From a checkpoint of a small mixture-of-experts model trained on Wikipedia: 39.7M parameters, 5337 steps.
Below are experts of layer 3 (counted from 0) of a mixture-of-experts language model. Rows are named router (the router's row for the expert) and show model dimensions 0-191. Each number is 200 + 20 x the weight over its row's rms, rounded and kept within 0 to 999.
Before each expert's rows: a language model's description of what the expert responds to. This comes from a sample of Wikipedia text that the model never trained on.

# expert 7
What it handles: Middle pieces of place and personal names such as Bangladesh, Sakaide, Kieran, plus pipes, hyphens and commas in lists and infoboxes.
router,208,201,175,202,218,221,193,170,151,185,238,211,211,174,225,221,213,174,193,189,205,225,171,202,202,223,209,222,201,230,209,202,186,233,186,222,234,202,185,236,211,208,204,227,139,204,194,181,192,230,174,190,181,176,180,226,224,226,189,219,204,244,192,215,189,202,204,221,205,240,190,195,216,170,192,217,183,195,209,190,176,212,222,198,196,190,222,196,190,197,170,180,201,180,204,184,229,185,164,212,217,199,184,184,218,217,189,193,199,211,185,218,227,194,214,209,189,184,204,210,212,189,183,196,197,190,197,196,194,182,232,181,209,203,186,210,218,162,164,202,241,207,219,200,217,220,192,193,235,206,213,175,177,234,194,183,194,166,200,197,171,189,242,164,200,225,169,197,231,208,221,168,235,227,219,156,209,217,239,213,226,193,220,190,214,210,175,187,209,180,210,220

# expert 2
What it handles: Adverbs and quantifiers after a subject pronoun in biographies, especially also, later, then, plus many, several, most.
router,189,212,177,214,199,198,195,220,194,197,196,188,180,204,204,197,209,225,188,215,191,204,186,196,209,193,242,180,223,216,244,197,285,209,199,206,213,202,182,181,210,188,195,195,214,206,139,190,209,175,173,172,197,254,188,224,191,201,217,226,213,230,174,206,220,192,207,207,212,181,222,216,217,240,189,191,211,207,204,210,212,246,195,187,234,208,229,205,219,209,204,215,228,203,196,196,189,162,196,210,191,188,224,190,233,154,196,188,182,226,189,182,218,199,194,200,220,181,174,222,202,189,156,192,193,229,185,215,207,200,182,194,194,171,188,189,212,241,205,205,190,201,212,179,171,208,214,228,196,183,191,232,216,190,202,194,222,173,197,182,207,166,198,187,197,224,175,242,216,211,213,200,183,205,240,225,166,213,206,193,223,200,233,163,209,209,171,221,211,204,223,186

# expert 15
What it handles: Line breaks after sentences before headings, blank table cells, and digits inside coordinates and table statistics, such as 43.1376°, .426.
router,223,177,211,183,193,186,245,206,200,173,211,191,167,215,189,173,163,199,189,161,186,213,212,190,200,192,200,194,158,183,167,188,186,190,202,197,178,177,186,202,214,191,208,213,214,223,210,225,217,176,245,199,169,186,183,205,202,199,235,230,192,224,221,186,177,195,161,192,191,194,217,188,171,177,207,185,207,168,176,182,174,214,207,243,176,209,198,228,215,195,236,200,240,200,179,208,214,195,186,215,193,188,222,183,166,191,216,206,202,231,202,235,214,194,205,202,199,191,202,196,161,187,223,179,199,173,206,193,192,187,225,210,174,181,188,184,191,157,220,224,174,204,188,202,226,214,186,173,203,198,186,237,215,226,210,230,180,189,200,200,199,221,196,258,232,163,218,194,204,215,219,227,172,222,197,206,231,229,202,186,185,191,222,198,175,212,233,166,188,163,202,196

# expert 3
What it handles: Pipes, numbers, dashes and header words in sports and election tables, such as Opponent, votes, medal, final, goals.
router,179,190,218,172,185,206,165,201,177,154,209,211,215,185,172,202,192,178,208,199,195,189,209,183,190,185,186,220,178,203,230,202,205,171,183,207,204,207,171,207,203,257,202,170,191,173,176,200,193,235,188,189,214,195,213,180,203,166,166,206,213,170,190,246,233,178,215,223,204,187,187,193,183,216,179,204,193,197,217,212,173,224,209,216,212,171,207,199,192,212,200,212,222,204,202,200,168,163,227,211,231,218,186,191,194,190,203,194,202,200,186,212,168,238,211,192,200,229,219,219,226,222,150,193,203,213,233,205,181,214,176,243,206,177,186,198,210,191,220,178,215,211,234,202,186,191,173,201,178,214,235,154,219,234,189,189,193,224,179,222,174,190,217,204,216,183,204,199,192,201,225,233,197,205,195,207,236,183,180,220,218,225,225,215,184,182,201,216,242,238,204,243

# expert 9
What it handles: Prepositions and particles after verbs such as into, up, off, out, across, plus mid-word pieces and Thai script.
router,208,219,224,232,195,184,225,172,178,187,177,217,195,196,171,225,182,207,275,204,207,165,199,173,199,229,179,202,237,164,205,203,219,190,243,177,219,238,209,185,212,187,174,167,177,209,209,207,184,185,206,191,208,206,193,223,189,221,157,196,185,223,246,191,198,202,192,190,196,195,194,209,205,209,182,188,202,208,214,196,217,210,208,169,202,195,177,205,198,228,184,165,204,148,181,177,227,205,208,205,166,226,203,210,216,199,178,182,172,217,198,200,215,192,226,195,195,218,149,223,201,171,183,215,218,187,217,208,196,211,189,193,219,196,211,202,197,230,230,196,191,216,217,209,216,235,205,250,212,230,210,200,178,206,199,219,204,205,222,204,211,197,204,177,207,182,187,190,211,141,226,181,208,210,225,216,187,191,205,211,230,211,189,211,230,196,194,199,187,220,254,190

# expert 11
What it handles: Sentence-final periods and closing quotes, and and but joining clauses, plus demographic words like American, Indian, population in census text.
router,157,168,212,194,195,221,180,195,225,215,184,159,213,188,205,210,199,189,214,174,195,207,232,196,192,207,206,206,226,203,192,199,210,173,199,175,214,215,204,196,205,241,200,193,169,198,201,155,192,195,204,217,226,192,196,211,205,201,176,250,201,158,200,182,189,221,223,228,210,187,180,210,212,181,209,202,182,201,186,184,189,189,159,237,217,185,167,180,206,192,204,196,212,190,192,176,191,232,257,216,202,213,231,225,218,185,188,201,223,173,194,191,194,209,185,206,219,175,209,205,188,184,247,176,191,222,199,239,192,222,167,194,221,209,236,222,194,236,204,238,202,209,205,213,222,182,207,166,219,213,164,194,149,182,218,173,200,191,208,214,231,196,194,183,214,169,194,207,155,206,204,193,211,182,179,227,174,154,186,204,186,199,192,174,188,217,210,230,200,228,205,185

# expert 10
What it handles: Nouns right after the or his, like end, same, own, world, next, south, plus leading digits of years and numbers.
router,197,212,186,197,193,190,206,176,223,223,198,204,231,181,215,220,206,207,221,206,179,207,178,265,201,196,202,216,176,234,166,202,226,210,192,190,196,217,209,186,179,198,196,216,201,196,229,171,209,185,229,209,227,162,191,167,199,162,225,194,239,186,191,205,207,189,208,189,191,216,192,157,225,216,207,191,218,207,212,208,181,192,227,179,203,197,196,195,175,203,204,187,224,175,195,175,209,194,212,167,228,174,178,240,216,247,212,192,230,206,243,178,191,174,166,222,214,201,177,171,198,202,216,184,209,214,184,191,228,175,202,151,198,206,201,225,198,156,190,202,204,161,220,187,174,190,215,225,175,216,230,178,192,227,196,196,193,187,193,215,199,195,179,176,223,228,201,192,245,181,156,211,211,186,189,193,225,201,194,169,205,220,181,202,187,160,197,210,203,202,173,190

# expert 6
What it handles: Articles and sentence-opening words after a period or preposition, like In, On, After, the, a, plus inner pieces of words.
router,194,206,177,187,216,210,172,186,207,207,177,217,240,218,230,187,206,183,210,224,241,172,219,196,178,197,187,205,207,214,249,211,186,224,203,208,186,135,176,197,196,220,204,198,214,184,200,207,181,228,168,222,203,159,217,190,221,187,190,176,205,198,168,193,199,221,170,148,234,196,204,207,215,212,192,198,196,190,176,222,213,168,184,170,210,182,213,149,223,180,202,200,168,224,202,175,171,202,194,180,212,212,184,221,180,243,213,207,197,182,202,186,194,189,193,193,196,208,216,195,252,227,167,205,171,209,171,182,220,208,216,199,191,225,215,199,203,231,219,175,220,230,163,194,176,209,193,214,201,185,187,190,209,184,191,172,207,220,218,182,187,192,198,200,171,196,227,213,181,204,187,171,200,193,193,212,152,192,193,193,230,198,193,229,238,201,227,211,176,206,201,174

# expert 5
What it handles: The word the, The and these before a noun, plus pieces of proper names such as War in World War II, Star Trek, Margarita.
router,204,192,203,206,184,159,185,211,212,228,267,210,204,189,226,195,221,256,186,230,156,173,214,202,194,202,216,210,201,182,209,188,190,179,217,210,206,220,206,188,191,215,202,184,200,204,185,199,207,234,199,166,189,207,225,190,205,180,213,170,173,222,197,199,200,210,230,229,168,231,177,213,186,149,218,221,192,186,224,208,228,194,195,197,221,201,179,197,192,186,174,226,166,224,178,201,221,203,208,213,179,193,178,193,190,177,193,211,186,180,194,194,194,217,200,196,210,181,216,184,194,183,170,204,187,202,208,191,176,170,214,186,231,177,198,189,167,188,191,183,226,219,191,236,214,193,223,213,193,175,240,222,192,210,213,196,191,219,218,200,224,232,170,205,200,277,173,162,203,205,178,196,174,225,205,197,215,195,206,200,152,166,198,214,203,188,184,162,197,190,210,201

# expert 14
What it handles: Commas and opening quotes after verbs like described as or wrote, in reviews, plus table separators and Latin -ensis endings.
router,204,222,191,238,207,231,245,206,195,204,211,198,220,180,184,239,205,195,222,184,187,172,190,184,211,191,231,185,205,211,216,177,230,207,188,179,221,203,264,196,190,180,184,192,180,180,211,194,201,177,143,208,190,239,194,212,215,233,187,223,201,169,186,203,172,177,210,193,181,211,200,219,225,206,223,233,231,236,176,240,210,199,206,198,186,224,217,175,208,238,187,215,216,193,207,214,194,212,192,224,205,235,208,201,215,199,193,196,205,206,175,173,167,201,189,211,185,199,206,213,154,211,173,197,221,204,220,200,193,190,182,207,204,179,181,193,242,199,167,185,209,203,172,224,185,189,188,189,189,184,207,202,224,173,189,240,184,189,198,215,202,182,195,173,171,198,194,180,155,215,223,203,207,181,212,221,197,176,185,193,156,186,170,184,171,195,217,178,206,205,173,154

# expert 0
What it handles: Word pieces inside foreign proper names in tables and lists, like z in Hoz, Bydgoszcz, plus nouns such as Kingdom, son, Order.
router,208,235,199,176,187,228,201,231,199,226,207,241,175,196,155,207,198,206,182,211,170,232,196,251,196,167,200,201,205,184,212,204,179,222,198,199,194,214,198,217,192,183,203,198,212,206,191,196,200,231,207,179,206,220,221,194,203,214,195,130,168,196,231,180,208,186,202,228,219,188,194,216,193,183,173,212,189,226,203,217,216,220,192,191,206,215,193,215,190,200,171,175,165,211,201,231,224,205,209,197,234,223,214,199,221,157,189,181,202,222,210,194,215,193,201,195,187,186,207,189,207,247,243,242,210,185,196,176,206,190,190,213,199,223,220,228,205,208,197,184,182,147,197,224,200,228,226,203,202,192,199,185,215,185,195,211,181,202,151,252,211,190,212,207,179,200,212,201,242,185,195,212,208,190,245,167,195,187,201,210,196,205,182,243,183,197,183,226,202,180,187,241

# expert 4
What it handles: Word-final suffixes like -ist, -ism, -ian, -ic, plus organization nouns such as Party, Council, Union, especially in political contexts.
router,188,223,203,216,239,190,206,212,209,192,191,201,203,215,215,181,165,192,172,229,219,259,182,188,203,224,183,229,198,209,197,209,198,203,186,209,190,250,227,230,215,191,214,223,145,201,209,182,218,177,211,210,225,158,187,210,233,185,196,196,203,133,186,197,215,210,214,196,165,235,215,193,186,210,224,189,192,201,211,209,208,155,162,181,213,216,211,202,230,199,202,194,149,192,220,262,192,191,172,200,179,187,226,186,205,199,189,197,197,196,212,181,209,197,181,197,199,223,207,203,207,214,169,212,216,185,224,214,184,225,192,194,217,209,197,217,190,201,195,207,153,208,238,181,195,201,237,196,206,202,187,202,228,174,194,180,196,171,199,192,207,189,216,190,177,220,207,159,185,187,191,223,217,183,177,198,176,207,202,185,210,196,186,208,180,215,176,195,218,228,151,213

# expert 13
What it handles: A lone space token after a comma, pipe or colon, usually before a year or date, as in August 2, 2014 or Born: 17 May.
router,195,206,222,206,206,224,180,197,211,214,215,219,212,188,153,250,273,225,173,212,204,196,180,220,201,219,192,180,221,196,232,203,218,199,195,213,224,235,216,181,217,197,196,202,192,187,184,215,192,193,231,221,217,214,189,202,175,195,199,163,200,258,188,229,226,203,272,220,201,221,205,211,205,202,200,184,185,232,226,213,224,203,197,215,200,183,204,222,179,227,183,210,223,208,242,191,185,208,209,215,195,206,180,209,198,196,183,194,208,166,196,185,176,204,211,188,189,217,209,194,141,165,194,204,198,215,214,199,203,226,177,185,184,240,204,198,214,173,191,231,202,193,219,202,214,168,216,186,183,220,194,189,208,175,199,200,191,214,199,209,192,192,216,167,162,201,187,214,193,221,191,204,229,186,189,178,174,186,174,180,234,215,179,171,167,215,180,224,215,193,175,198

# expert 1
What it handles: Word pieces inside names and table-row pipes in election and sports tables, plus nouns like election, episode, edition, and symbols like $, ±%.
router,200,186,218,227,194,205,171,221,173,191,205,201,221,200,255,190,235,227,187,210,215,194,200,187,225,185,172,180,205,198,202,207,195,160,195,190,214,228,190,182,186,163,178,204,199,185,223,205,195,211,204,229,237,240,227,191,174,209,194,161,196,194,229,210,205,186,209,205,224,165,154,204,195,238,193,215,189,217,213,197,200,214,183,189,196,219,184,212,152,186,212,215,205,201,239,210,164,236,206,181,183,188,176,167,224,210,193,195,202,188,182,185,205,224,220,190,161,193,173,196,244,223,207,216,204,214,229,197,192,224,189,215,206,233,181,189,172,203,166,186,198,181,177,187,192,230,208,201,200,181,211,221,198,174,165,194,251,201,197,192,179,186,164,197,194,166,199,202,170,208,199,210,213,169,207,192,213,189,207,213,162,203,213,210,237,188,152,199,221,197,183,204

# expert 8
What it handles: Digits inside years and the inner pieces of long names like Akademi, California, Gifford, in lists, references and discographies.
router,208,231,217,204,191,179,206,208,202,202,186,158,178,195,212,212,184,184,196,212,221,230,177,171,210,233,196,186,216,167,220,207,178,223,183,211,219,249,227,205,181,220,208,178,262,169,206,201,199,196,193,196,217,249,174,198,172,238,192,192,218,179,211,224,222,205,189,226,206,190,233,222,186,199,190,166,204,212,226,157,192,193,249,219,210,198,188,208,187,199,195,211,170,201,217,214,177,225,179,179,206,194,215,183,201,186,203,222,189,187,226,210,190,181,179,216,210,223,161,208,177,197,218,194,232,190,193,199,229,236,206,197,192,223,233,212,181,221,173,193,223,154,194,177,201,190,183,210,185,223,200,208,184,211,232,216,242,177,207,174,206,223,202,202,220,179,194,215,203,188,202,174,208,236,176,191,194,194,201,222,188,216,172,184,196,176,200,237,192,236,229,208

# expert 12
What it handles: Inner syllables of words and names like Meridian, Insignia, mud, plus this, such and numbers in tables.
router,206,176,214,204,209,213,192,189,222,222,173,203,162,201,159,205,214,201,202,180,209,162,179,224,205,210,198,180,222,212,179,209,211,193,210,216,199,203,198,204,204,157,192,206,209,226,189,182,202,179,145,213,190,239,221,208,173,203,211,187,189,135,218,202,215,181,231,185,180,190,191,199,192,191,207,213,207,196,201,168,211,194,213,185,174,197,215,225,179,213,206,217,185,213,209,236,205,224,202,206,202,191,178,164,210,220,197,209,184,197,200,216,189,226,246,197,199,208,225,196,241,185,240,217,193,206,179,211,188,176,187,194,205,165,167,173,230,228,190,217,216,202,226,184,189,138,191,160,214,215,198,182,209,193,192,186,195,234,162,205,224,191,233,198,219,246,183,234,223,208,201,206,198,193,182,170,245,197,221,237,217,197,214,171,207,199,202,209,191,177,202,211